From a checkpoint of a small mixture-of-experts model trained on Wikipedia.
Size: 11 layers, width 320, vocabulary 21223, 68.3M parameters.
Experts: 48 experts in each of 11 layers, 96 clamped SwiGLU neurons an expert.
Training: a variant of Muon for the experts, 1099M tokens.
Below are experts of layer 5 (counted from 0) of a mixture-of-experts language model. Rows are named router (the router's row for the expert), gate (a neuron's input weights, with its number), up (a neuron's input weights, with its number) and show model dimensions 0-159. Each number is 128 + 32 x the weight over its row's rms, rounded and kept within 0 to 255. Numbers have three digits each.
After each expert's rows: a language model's description of what the expert responds to. This comes from a sample of Wikipedia text that the model never trained on.

# expert 39
router:139146156104122174123096169100147097089094130181148117114101130120082102145158140093136193116139135126117180116115136075081144179170102107156157096137104119115068060174180165125103100092122158159090111069119155080116156136153124062170156095164124126137104108069168077095193129149173080147127155128115095120112174108169109107105150148100115088098162130139093083042072108199145143140056104164140118096183174151096122107124105133126122082131159128094133145076152127124186070128153149
gate0:170117121168157119118123110109085146105130154190107072177128130099081116118159141173095118165106131100112173129176103094053165114167136119119192114149078133128120049124113159124126117153133098106126155041124116150113101087113098115155116099110114099149122126099070178133130076170175124152143160201093075151152111162141103156162164154146100151110150086101162082141085078150087072137111076121110084106197141180168180118158112110147125039164085158100106169138095104101157090099171181
up0:147075157158127096124038160120085067135101159178128149127175167215090110110076171142099144041105114141117130104130134160134117105161134139129124141132124102113139147077145074140154113142132089111067208133161138159137171092180094143097149076119115135117120113097093084095098121130132105153136091104144113116108089165145129139127128125150068133122083106126115145143154136108146126139184132161104139061124078162193129109170131122086116182156182144113143062066135133126122143132198099
gate1:123135132135159182155177141124125110197138115116163169121116116105188107124091100168105121148092116163098208131115140101072108158131155155142174108153144141078086134112132124145104108098178125093125198176121120132187124084167059132093148094161162131153127157110144079128112180128097121176112116110118131107112111167114121115104166127154122126091145094148152115138098144107088112082139173164106151143082183145101077212048136123102129145112102121173161175119089129132106134107146123
up1:114059147146158151060145186114131143115054127175134169148136098132107156161118100114060149097148092140122129098115140129126167089118134198072111131150061160092113128084161211141112147123159165121134139128093148138151117107140074099113161060121138129131123127081088140119117106158177139108095115097086098156164156111145092133126162111107124097110174173155154127146104118101061060087107114129143100130116138152156124161171096159122115137122163141096088188118103102123148122142085125
gate2:178180118132093137094134112130133119154087118187130142146101136108139115147144110178100162173139092108090113113124141068124177103202113110080096129205100153159105122211146151123099113076127073122091209200156199125117127134125087110170112134093132117148183123129113075110124153157173111115138092034186104185145125063210122126147142134092160189077082128133094107125120180111122154135116147109118087137147075159118105166176119110135047109077143121121110129091137078107082150195140103
up2:144147091143123154156137050146112149212111184112121160182148103110060120083135197075165129088142145099144118118156092134142157117144127107134081048107216076151139105133115134106130113129192145100125110101116139113161163146178045120074110078156093150162160159185123036086111057110155131109196120107111129118137146111078179148099140111078184055064164114125153122085157138156071159143095137109144102115127162144149102145110081171083136098093129142172152163136124214152172149162098134
gate3:083142130166126100111083089164166074111128144081124142149121124189079118074128130137106126177155130183111168108150169125113132118113137156130147080090075167123102145137160162165110101107126091161141115070177097118095151113169121118093183154143154157118167129099077177118155137095181193118150143124083095135124060113079123123184170120178120162142126148118123097084131091149166150178110148127188102103118140118091144176125187137175102124131145067108192087142165140126161082138088165
up3:077117120156154165144075133187181163102110131155111181031114094101065103131103099122187199102164159114178138170163141107141087160174171129104134159105162102123127109121167136101137106098140118169138092079113161113120169110106142159017098149083124116131114112146095112149134148112092078119137149129124112105144069143162088085154148106122167147107199116142141116128151113129114112143099115170144150165090149131161116057108124167122076146155120085145104122125119171083161160150148106
gate4:152191114112110075123107096166129125170148122100198091159172061143182107159105128092108101086179122132095195120163146126166191117134098075155091150085142131124119165079143074145140154044173117088098105152142156153118169130144092097172161107033139175122145064126105107145136152119129126155121095173009149043148093167135146102132124114094116122117131120102071145065072153132157173107085090149163108124154175114110120123142114159148130138122122126087119115180141093076146113233113092
up4:164087147114155121166102128120060144068083136092109138143143122184085168113152070167101181159122181098077084179111165121177154153123128220133126116085177114130165132179158153165133135177076122147136156107094138061151130162175163167175115134168117082165206123152094094126130188136160073108162133122156110130138124146149118141161092120138154109129134161169107099161119145140180096140085145130138134124097151114106116125115114134082118140112131116148109116150175126095172092099123111
gate5:127124102049149078165144157094113126142164140193094125107085108118106178113154126091143110141109190136121120081179142074066151156135090146134095133170145110091156088111081157127126126147148110135108144088139160132117113148168073105155140134123181156204194151092148186143173076100117127149104093120111142189095146159131097178095109119130098178127101107126114116124090147133188089146145170161140100093155097113126082145163145151137175148160093101163124139116129123091152136110132157
up5:176144111110146107107051128144159132146092140144198099121130156136168132157106174050150102082169146143117096104111195125135113188119120112141165133153055141102136070114098154111126095167124105160152131058074094158104115140158129099134156107119082101171130130203196115151133147181177144193161151085161135096116143067065118071098148151119108097106124123176129129132071156111130135157063113125124159109147135175125177122095119120150136102157144182152122121121110141144114115137108112
Country, state, and nationality words after in/of, such as New York, United States, South Vietnam, Oregon, British, Russian.

# expert 6
router:131100098113119118146125108100087143118123139066154151152161165141125168133124100102149102089131172161149120145100143135078097167153104083112066094134114102100199142091095140120200097064163115126104208132131143108136088067171072067144134124136084123119191105128171096109174143122103134140133102165111135149204071129088089142086142109123215169077088128105127137079144201179106171131172105122116120112156123172082097163131085094103141154168137200146143138187091070135146116121104151
gate6:162090123147151139113131102102116144176116197125127123149066119171187126111126091179109167193091118110114153138119085146101186119157124136081061117129127178203115114141101095155112115117126188146094117173084129087111147133187164122101122146132135174155112109134147108067069121116123051134125086116075117136083138131095119150141127170202156090114184180121176152109145138162089144151151100120089163119153069131099106124129165094128123172119132137161076132128102141163145129122141105
up6:176121146157186151121149098076079130128086122190113120144135179180135104165188128169164106109068133070121118152149153132112124113125103214110111154083141120151179134157184093033158153091135125130190109123170131117142078164113122122168117107153117130130123098107151137118180134107114092129173155185183153102129138190119099142115071108147144078133109133114130156071091128160132106091092116091160134099134175117121096091123125189143063068111160163143078080069049112104074141168173164
gate7:123150146169102066148100178148112113151161165084165132144161122132141126180124106097106129122186175150142111098114126170048091142087125178165126123165081082159155087184126121128159114164129120134131210146060164158122118113107166115158085186140080139154105123096171118075129201210123107117107124196202155117089081112119121073087108090125111135095187141088135212122116139173151144153105108169098116087160166143096142166147110120141154124156146102129164116133156181146124127129171185
up7:160143114101130124160065090147094135136111149079137139141141103112153085097087171060084100136108047124163155153107090088136173122137190159064148124171102117090122069158080096177173130096165100094136123127128136126145166080105063122085073112156112112150094060182140160156150161149135070092109144069120110108124072148140141128109171151124094148142114200068178127089135128138110145107156198163096224062073154128101163108110144104096064143124133187091127111116099115137166127132105129
gate8:142059076116106147131127139105141120196128093172075133107102141162161099133128126090106084143077153182162089154125150086155100124116126136145120148177079070138181146152122161077157154177090132164107163103139160062138091173094102152153131118124139122133073136129177171162144111195139151197126193123103146139130121096123064161085129117091131142085088156153078161128142164089111133107136150101124107088134116147169085162134101085118089117157110097136079099094131193175151106185095213
up8:136117117165183063106105100128165150078146097133162120119112147169058136110153160096096071149206165110184106178139135103132118150138153139147062161113159086136139111063108118138083119148200132113174171193150163101111137184128138121156130149151134110095119149134111123159135192105077096202125133171120110111121139088111097085094151128083127124140136097172135131164150161072122073152080084123174100146137135142091121114080159123072155062082176124080193090051089100138157101094167087
gate9:139127101185104186173136138111156087181139179158147130136120104133133087169178154204142173167138169118133116109135165158134126142156107133117127111169151137110122054113129095121168146077152084100142112073153071092168153089115188108146153107134148167103140101101143122170130129140124133202122187140161139141152134131120138162146090134191108119137130137186115131138090082099125139171155142140102087121139126098082052113148157109154119074138198124109071093114094149112139107087149122
up9:140140125121106174149133109100085124078093125167159107124141123129130098064049089146076174092153095116139179125085126075090128159059057154114101138087117168087116115048117154167102158115156118199109139111164114166135148131118115150100098102136108125136168070083144204095073091120143099153150089079136178096113119117140141108112121136113126133099151130120127172103162195153140198134120091053101124140133124117158153161173177141125138144148135133076148144138099084142146141120114110
gate10:119119146105111150147124139084108186137133157112112107158078113086085086071121082152101118131095080087202063113128136162087158169139158137069158146104147131191182072145093129116164125081202078169125126120147177101124159110127105102162094173129135134095163065157106129110150130060092150126106141066089139120122112124067172154140093139149177092111123088090166110166179168118158104060144114155143101145100099135092161141118116087113134142137115145052112129146176130143133147082111089
up10:176174126104108138111145112051136103155161124086138182149108136107121095106094145138098071074148166136124114101135143164121143072107108120090127122152137153098149123175143110130120073152177106067082126149152110171149109151094149114106061173083098145118130113146132084146133152107159124137174091113162097175131174165100123094127158169117148110102076134102184168051143093161147164087094172172133096090127137106117201134120082052117144059119157134156192167093082133152144115102091140
gate11:126130038146164117125096115145110114118082066155087138195197156138137190084140132089117052128105129186150071129139132104115074131172191126129102151086116131163107105147100125122109103125110113105190133203191110134125085089199123163135115057179102141137095100091104153152116150095109090146088162169108111098142086130068124125113162117125145156090124151118096165115146149160136158092085161109152125122173165141071158132164120067112082098106082186098166110111130084115119125100117128
up11:086118105082079091135116166146122094154071116144114074154157103142102118136129116181141158088115078072121116097144139103084148150194121148143119086097130110107148180147117070117035120168163171073181114139095121096113167116136116123112123083072108147051184107101128079113120114120109153096182151141186097154164140150111107089089140120130071137127122108124098101111104152137167119170148100132144059153126075151144076163099085121096100133086143105154111152105111135120160121127094124
Verbs and particles in biographical narrative after he/was, such as released, returned, moved, joined, born, and brought up, grew up.

# expert 1
router:137107131124194148134141127085155114144159121096173144118144096149140090179116051129148082143113173114113159096136160127110057139137100065125157070092177074105119200130129095124131153129166085089188221065159083090099141122162092116142182111151115124117137123141167171148127125091183116160163117149142159153107137137111146123112157125138155157097136149109078145134133190162171124112144065146137143123107110110124096087143108128128137196145119116113189113137124099087162146130132150
gate0:098085135132146133133161123067159142122143158141151135110113195117166104169135131144157156095124109091186105063182139091115108079084111090093174073078142118157124143158172107114170125147132132121135161105101090110138195155082107117125133158188122098106164117136145091151126121162142102120135096124094117119150121120113202130147126122061147182147116088159104082103117159138152135152085131136147160173121139138117134168185158085130120183135116115119168130117150198101121094137065154
up0:110135143205156118198124140114097136093141159116166132165094158086168116144144092159113033171088167143115108161092159161145163000124146165126151092139161128096221157170107142145111127139145220166145107120120139116089128181179101121077118125129143168143081139117158176124143149140112137084142104145049127125124116109088116095168114130124108123166128130093099115147115135112152125106091141124177178124176175095143127093099099086093116129146138151130124172098156130122203124131149114
gate1:122082098150125152175105161144168069114086180151167125140119165118168134176141126174101127141138114092170025101229118125180137202141122116105128153129096113057140146116193073150110080090153132088159072208133113131083090122076104171080111130116105142096149114061086186158155086077122183142131140147157131109153118151106110139137140104105131122111105108066132101056113167108117127162129147101126202141107118111196098085148172115131113149169119110174099103117061135067142083116090186
up1:128201184127164141160116176111068150105152158129144103183141091148087118136154109091106128099131172112070092120122137083159132133119140144058111097116160139127089098118056155089111054109087130149086170150115095143136107108162072094147149066067057126178126118108170111187129204091125103133139133075140122153101107111162148102158130104121126046115113161132187107134117129107115127101157132153090166171158165083101164093181105099090139102088144153118103163118130173146126201106169157
gate2:102090089159141077141134163091095125110187144089053096114146115125047096131083105168083151130131119066131097150120187129046084162138130107071048093134093159127167156154089102132110135151133069123159099173062125107157089087121094156078163143113107153096159137100146124091152107123157124084059167120146182177154147124121118151124108141139146122097160103129106123126058130066113129167157121148133089107141144108095182080088136144109127129139138130124107126201179087160181129091113137
up2:171113058116091168152152138124101147129171136089179153175054140184150147139138094177102109076134085150158168140082109114114106164146102129132139109073165141105131146105143086084135096175098101133162154117127075119090079121107135122131132170126149146152116145075167116140134126115128096100103132096129123141099193108139108042143135156158089138134088141119135078126084112102177131129116109155147105120122158144165164153098122107084157188101135132092079104169125150083153112039105145
gate3:136164148122147116142112123089135120077129104156158148133111135083113129108103162075089091159076108087092114063089069073105105148164157111133115153150154176151076128182072103160117149152121160137059116105140141128144155149154121123086151105108168134150083116165123129109079216126134186129135150167162093132118074159125129067149149177165116086132190139062149099140157122072047102132127117082118164182152106101116057104109135116119115149129170128184136176140164147112107130178111163
up3:122136149143100131172142121134167132137123018116167121149085115129156163129121205124200141104115108145110161123129114145078104211116127134144105147109123100123123107163205087176211140177105151094108105194170123127072150129111186141110082135174160118154188148096132185130131165084098121123076121138157115151089067074130149156147097081120169142114133123122105139113092125092086103132108103125114149121103153135138163156114089088112119128173128111055070160098143148141132097185183092
gate4:167115128185137129148160130140167128179092121089111079153113175100146130106125159115156110129096179157146107095117194103117123117132092132114171152120088101138123147097086121111109095133088170199095070077061083142161074112174125116201137206152127085095115096115142128103109075169190105158153136119053119071092132100140079087084129190102111118125162174131161143113104147111150120155169101139135102164114074091115140139207174159184147092108136124160159107143156118168095152115095132
up4:192085106114159136109122140147139120109094144122104126149118119128127153153112088154097102111063109107172174141065146171068100082189092139132133158192187174105073129135177126202128142078140161131162173120079188135111196158142141145109053169119152117109115062142140131149147150140121157201113143143068087097132108058130116178178110128100086128106127105150107177165132129146095059108154074133076114115102143122176161111108180155137147172097111144116077125154134147087117127126114083
gate5:128083064133144100114164138069142113136069113153091103116157111132122197120163159119128141112173135119106107105114112121105176116144172113120105090099112131165099151169142147103149155103135144119093069102116117114081104159130094058157127077228106128153154039188133127161200133133171157106155130141138121198144207138147166148119090134149111150142145193111111124132160082131170142132090127082121078130191130166112165125182108124051150081166104087157124088180074143157107150108065107
up5:121110125118178110146170115137203087178157147101114122138127111112106124100125101089117069143156110148145116116147136124145084102088137137064157126201172154123076147116152100124103110178146155184097197100073199115112179092109084128124146113162142129076037101102151141197143106133096094130101124166150154115147173103152132085099101087147141144159133138098127117111137112164128137106171075119139122178140080137180148138159168119193136138210102136079081088120194135163140123146144145
Past participles and predicate adjectives after forms of be, such as known, used, released, clear, or suffixes -ed, -ated, -able.

# expert 8
router:162162115111107117136087161160117175130164130146133091204155105122125129163161162124137127088133092115117152194148093099092133131125143126144163128141201122146136085141109100121127124114117134130111121185150163133165165136078155151080123152157121152142124121068151084095152127141087075153094120091120114127184147172120172107159112133150105146157128106081143112144109107184155175088141145088075186112141122086142125123177154140091165119116077129177205150154154175099156114144131120
gate0:138097098160186105133137081092120146075171165177111149154135072159120125123096155123151225115150144104139171155107115081124156126192176134135135105077147070159156155190177123056155082147160102146113150105165167204158140143110133120059100125148097131170061122158124152110063090093111121118122171099150069164195124106146116107102170105136152145188113160159096128076149116143151178184174094104164161137144127125146173130129156132087099174149141109072183133081178105128096144173106102
up0:103158078126137165093115103149118117089138106140100158085111102095108070167160151096092126141088143137145131128139106104106152149119131099126144124150120140120077104005131208130130196126116164094173174141134106101123097109110162158144101131122129155104156150135167174073185126166150110159127091115192155097066130106125100132136085116153080102142157124221139046160094143090156109153151165130169143097055202128172116092114058111153132107061132162121133154093118141180151099142158112
gate1:106113109104131104109128059154129112132143121130134073156137138126078136141135163161120140158124172100135137143108175111154163187143125050143113120103070166146073135178115164156160130068120138117090147143089109139128106130133140139092143130110122137082107024097126111099088135126138094187122149089089109179177128148147103109204096137194136106100143098135115074086097129101100187112199175165147109083135092183126114104153119144080111176150090126169126105137027189131201190154104089
up1:157199182145111153057150113077134193181143095107179140149159142106140136119179139119160123069136114116073119130161160086112133083114169122131110133115112129143091138126099099121126171145155122133170117091141111130100097183130135090141149129158132160134128125130102129114135131116099075157101174158194072113142077174143180149118098066145102092086124091080195143122101176055168096091148156089123110126091146095145120067113136130080150193144061156190137126150069147136131058136092108
gate2:161151101128085054149145091075175058156091100177140118075128149123118093075139118140101112106133103090123128128147151141163085118138212178123109181125154165141131099110177125080161137143094149132131115115076146156134181136107152162043129170161109097110143112118202126151153145156129158188171138096121170140132142116138164109197145112159177136167126131169098071073085144110113142121072140138126174145157094086112149111146146115039147078129146120148095103126134123119162078145158147
up2:107125190134139074073162124125137095067089093114136135155109100145111083183113106096125158120095145104115190113083112120130087138122158090094113157111061137104135138172095131118184182136174139129138127110132141141157124130172134095145148146146129180099146161104142104134101142129143131106172154103149144120096124146124070077052112112142131064171101117150142076115167125142104092144123124146109113134084080088134095183131110085154090167094182095141123120143167139184129184141118099
gate3:162153114162116076148132121119168168164151138137165128147090120085126116129125139124110156060125160121108128108131112091151157115148091132108125111082157123155110101086080147109132168108073107098163125148223138145111131135162169099141179101107143168149128110107110102122128076152105093217074181040167090123172112194205138120158066115140132082076137133205155122130112112103115176136156168093147150153149089103101110199153134103055118152142166061075090101094125174104157105071104117
up3:165090097065174136101120093152111137105112033122136132134129110134092086128093108125133125101121121095172119171176179083186136091140115130170093092098159078094142118190095079087117139088138116122105198108148103120145153142157121116093175193126151119101093133127112042114116117145118118098121095138108111074168102167175157185150158161099175115155120119061122115119093180102137058160126123163120188084157133062143116102126138110121109173102082123121158114150119161092101083133118168
gate4:105149086154134146135077080166128105135218165134149155093121129124160068118182178200076066113132185164103093084109187104167167143121105078170121117140167174119103149129150151117135093112082097134089105128108187076119163123117108125026139143080123116191120142104229119132111127210111148139109190096160164116119148110108165102150212140133118099142095135185113143109100103113208111139055147109138183199136133100110152072169120099101097209085174132128146098112139184112071105151173155
up4:141116135147117103098190146129120134158086138177228086124184155178114095092133120133112171113137199134176133165089132133135074088069151052131153086122093152123081139054133116158161126122067128172129159122126159121136165097160142102133159145203080137110120105160126107204159098129103159097150130073159062095148125107098156135098127114113148128135134094082093081143122176150155152133165114126175071156120135119089128147144113198106051112144155108138162178107164120193147130122073119
gate5:093138108098160092092102128036116180143096105185133103211104085085155178137134095134165175118103146092138073132104152140129116136111143152112136140133133117118195130156166161167121124079102180161192123203136072136119176168116116168129127138077130111173128113101117134084172137189119139115164134105149142153164093117093131144132145175160106130099131134104138107109179126174140112148135102133104168159148119142100089186131151150146147111066154156123113141174087140173136184159129125
up5:172197174184050185070185158120100158102158078148136130135120156129089138166183158114122110115106180121111194164104077140129118091154095126108151127143169166160127163112113073196117171151122144096130106131102167073135140098171138113139148132152127089114114133136139138146124115083115091135122105135109072192155120171176149122104131132101111146121171127112137130158129109104076106048093171127181104109141149101128153132161100112113140145105087145086133118105182188075064151179070148
Sentence-final periods and abbreviation dots, plus word pieces and capitals inside song, album and film titles, such as Night-m-are.

# expert 43
router:129131141150122070119114128075121159118068129133067148142174140105135154143127163189140159114119148146129151150139130075072097068148154147121154079152138102118084089111113066118114100160114166105132100140132140125121125074138162130133120148134116113112107060102155135124154112156086116168185106124148086125170126123147108135095136154126112118158184120131199146058142102155079140104105142118097115123079175096134210202123149145120184108130127169175156144122099097165081107125135111
gate0:090156094128171131124115099150054161118139134156153149148138089146140106174107097168147115164162085191141096092147092096073078135170187168051094116082118092167151107081101124168078149149138115107123186071115130136110109129158102184129134131154166145128082115079132158072167160157143115094102123102162053162147116159064096077161136175098065144158112150086122137059128101125155137139214155133120161068144128084129177147138103149107097120115079130122164134150140169107172094104135090
up0:105173123094132148075134096112111150080160085062129134117081130170086096171116127118121092122102140130135111162086112225159093156126136157125138158200161158120116125119105155120126063088091128150071115124106150166124162118083125140116130073110155078148113148133122140202107090142081106104073097168103090149115137102205141157059163057148142055100128134180149097095103144114159106108072149146103129110094075176141153179154122120104147111078132120085131152136066132100119139151103097
gate1:117148159148094097113142091138124113101112119147073111162082086112152182106157141121103176156137098135104128097128143165082120128134170110134118120089151114149181137090033129077162095087123189098128165074073119092074141109089197198145119173105097110143156149133162163138138149130101127111116069140177160156097147095146145129124129112200080138103134140132174123160113149160113150123130051192135128130135133177102126129091150077137091111113093098108096111090115152129119128185101150
up1:197189123125166118150070127128143109139103180121097185128157119188123089165161092164077142138116120196155167113124109097105155107084128140153112076082121088190131151146166121112169117131232156098177100103138128187154158159153095156071119158138112172124125111137150182128147080133121134208158092178172072123149126116185098161099164070060124129092154114087190122147206076185155185158175107145067127172177122068123119152141113114102169197114114133048148144133129115099111106135158091
gate2:096131142129097110116155173093111178130094113121094117098134165134133131127139073148087147082075141168106112125124113203096129126131125116155110113204139144112147071080121125142132128133094092077187148099173093155150125110139086121090200175099141105124132125120135139136140114052106113092103093145127138078130126095155150142186158086092179116049072162092079123123147179170061157151111153140054126156044078084136186144117129157173103187118168128166173150132144130137085113148107090
up2:122099145049120070151173104095122144108105136111152166165182131118124069186157151218132165100089120068123166135151163172054140174141156164149107153131134125102155147082138115127103087140072131161123153121139141110099142134132071159122168129112162142169087175079125103151147128119119111100138138171087133144153156111157128102124166106184163152132194130122069092129086116083175122191085123158138126156174145122130098128121087133153105198086137146108158100162104109105133109185089120
gate3:089120114132120123121171120103103117143101129102079149165059141116184123139175102095164138104091131187154136157149204143114188113104200153096137063093124143163128049135049200121114097093129137122104134072188168100138105145137109061138076100121138187154197160091102137106133099151171179089110161147171083091095144122140132109125128144112140188134097125137176156094166166172087119098121143089151128166191135098150138117197100139082080076146116135174145143141084124125113089092098136
up3:124164109131106077170192104089193156128150149091111139136139139117108110120111138106147070077138129117134081140125124105138114120110063120097112093191140144110130159131208158110100121121117102138114145131112160234114111184155074144083195170092100166122130123115124123145116092132111064146126122184120097156132152127129170110114112115134137133132140111159130135167173069076137068123132122176122161137116153161156072131119062123159215128120160161146169155133173066166145127084107095
gate4:137164148115128155110127144076117162147107106122083163104122144130124124149082169132097160133147142091072069095156084184114130130182208126134150164098128110145128132154205136130162196112169159106148088113185170165142123104092085178086105129091112118153166105146188130187141111104102105086134177142139169110180131136152137118130139155153081125113144105094118106165131155147181092143173177147127127117104108158081159122106112116128131172084109050146170087119112096183187137181140125
up4:174121100099078094083108087095125112129145121153130073108114128067121126137071183165088112139121125140118161174134166110104075121110121137167117148146105155104142153101112131114126140183141142128152131110094128120141127123086149176151126072129174177137122146129095176191083048108093111132079138083132089105108100131141092134165047110131120080128142141095157129062119101080080150112118144114120108103167134076115109104137127168103155152118161124088061087116165082143110193129095057
gate5:130137146149214120155113126143154098096125121127125112166134159174150158161112108255112191166135179162125075166114156129029163092154151167156152102094096152108107151114107136081108188091077159106143095110105144156112070100154070103103115137137048120130080074146148153170136142095107087155182114131116115126130116111126089179155125109080103165140167159146153094107094145143138150092114147076110144163158127080085100183188124098153105123192099095091112146172116119122071137180164108
up5:120145158170095137075079144149175180128130154090134115094168089043077118098060133134144122120109122141114122137139124174155159239082126124139128126108044109134167131107147151107106111095125192145118121121182146104111097044105095104130088072123148179137177157128145109053148142097153117154090168116147173131151137141120117108168134125079092125144108165135133098130131196141143167148192068123155183104096139155190172111113099139137149130205153122216094142148158096116152155115124094
First capital letters or opening pieces of surnames and quoted titles after a given name, such as Colin Cl-ive, John Sher-man, "S.

# expert 33
router:130086100128089142180115090156142148126118118128141132099128114141131113079151229152218090144131119151148109115133130093140148121139118136088161121161113119136092117132193114152109125138136177136101127128130172109152171181156140123165134107158131115095105134127187084088179092090112174117152119136179112110130184134185135118096148119122070138162105098125185077080180115152165162115082089119101109114150129119067172033111138138133187109159104107115164148115196131136102136147148119
gate0:084147109060159095152145061175137115095171150092051126067087110153136150095073133097089111117139109115146124122097156090125072139124112130083086145128101121138150098160103103097095099149092170069157174090123130103117161171142138125138103131181089088067131158104168137100134103130188162069106129036180114163175140146131089138112087134122136172065137192068162116137109156196202125148165171114150160121137084112107130165083173139186113130125138167148141151097139122145155146145098115
up0:157117157135136177186080091111095107162125087189106080123128139047108134107128098146037101147126152181168091130187127187125169127039130074139115122130133135150169140092167186165134131109109154097151096095089119160114075075189181074149135136158120126092166140111133157134083160139153131056129104089148173164099126127097145090159085137099108092110066135113113139149085105117100121147111077131112188137155135148123191109118076168104103140121110137123079144152153100115129145119122134
gate1:158071190113134158121141109045141143105159109167109144097122131094110080069124162138086126081135166095183100098205100137077164102098103063150120130098082151139148165102121106177114226116101165128115207123178146129151114072128059120090134173193176101112110132132171172110083188130172128131119207139122125127124205133140165173135144178110157120048144130153136132072075104134120123138094130145148134117096082151097104099116126172105141146141090120160143109169133156133159102124122147
up1:095109051136084148117106092147075153105059165130126095158058170182121142105161153180153130127136141120164182066076094193092201103119093084119130097106100158113193147110142111155059176115130130096104087084115174099095168136102115081125163076171155104134126119129204122135149119186076123120121147104135135099054138101117148139177131164165121123131157128124092074129099102137158102097161118107135150121180051164163094104112110176110157109144183144155127128115158139148105144183118198
gate2:134118131099109071117184120127072166134053145183132152140112120094088089085166151085209056162069142118139118096101113140128169101152172112163155050094153169129145095156114128133104107131149120104157120116131111160119098131128137118146160102187079120103108121128139132057110093152083140085137105135165133131131132153004125137148115079107061127090125095167094100124182131098129142080132132195091135150137121137120146098121168149180185176194168107124142104098169125115163113173156136
up2:165108124157111101132169143072069127054155117155166149122157142136125063091128185145191189094117191124152170063179117124098127153105116083168124115100111181160181078144143084153131093131112162139130102113106130120145158145144165110143130155099122133116092150119033098135092166149121141136167108145163078072156167120092103191127136176152106133143147075141116102111108132097124055147082080105112129139129086138185152080128173142102128169177139086124177135150209137110089144119070089
gate3:166131154101119122129105147173183137134109185142103057098125141093135104165123114136159113156122151110127082102154178140101123133182129110193080108130111137106194110090115137103128187191079150168125179093128141134074185187121091178080160101144157090144141090127218095069164115064151084165128113092177162136141195099105135116162133117194084124171084110127145139123162082110076124113106164129165099096126097104085150107055115112137168120143149126153133159101057165131167162070090153
up3:093178104116096123126154130116147223146125089109137067166174084120083094168117074129112068119150158118139106152191065143102101129129130139203139112136129148070128095117130122079139081150106192155160176115167120080111125121162156148108180110148154135162151089150168137133098122138085092113208141117186171150050151109094115110124134107143161168135132122150160168132120070174186160105124124074139139122113114095129119122094134133155165173106125120145138106115167156163033112108125092
gate4:102140117104126146073102111114110128090104116103055128196156119114133091192161091059122112148117070147151058126129090110154160189139118136035097153194144130142188065100093168116133177137121120133123118091101148156105144078167123138209143176088144165119174176102140129123108161088111168127127124087163168139118076191154111142135089118182149122147123199171183158101119106149110129141138102142111132131137172112080174144149122136116134165125151152147143081072124118154151122162138155
up4:160119170081221131119132105161125158125101092121121152153050094095139104125148170154123143104079128174077066114130163097134160094160102131105111150103142096127190123182123156098092110119157119137090090084148138129135122110061111188181076094134146170141077164189076166149110180146180176093088135132137109110145163118175147146107120142101144169142153117139124081195125047127159137146142143149199143104159129077092179142171102115135092090110118150138145168132174077083061154152146069
gate5:130106116048072082171148153157094089104182160118160136138158085124107134118121130119150152149125111096121087073167177140078184141121119133184155124128151123149120112167136134082102115171153118147159123164205127157153061116152164137071100089075132108213063151137097155139129083124124118103153100117161119085141157173154167178126149112194193139084142114171131106138169173182146065185111131165142112112113172111130130068111124116057173093159167158108155156071163107118148077196123103
up5:088097201151131133153155115159113123120083135110118178172115080080113098178101152126122169122129112111127125108088123101160152136052104124128122139160108108103138170124092171108127165095179094163147089157073120144076134156127097106085122095172086101169148101061176133091156086145122122098130090112086161175182104142106125101130171147123110145103120081116109176114157158132136122176099133149114115182141163150108115159093146124152081090044173171134132102129138117097116107107098105
Opening capital piece of names, characters and products, such as Zach, Roth, Link, Claudio, plus Yes/No and position cells.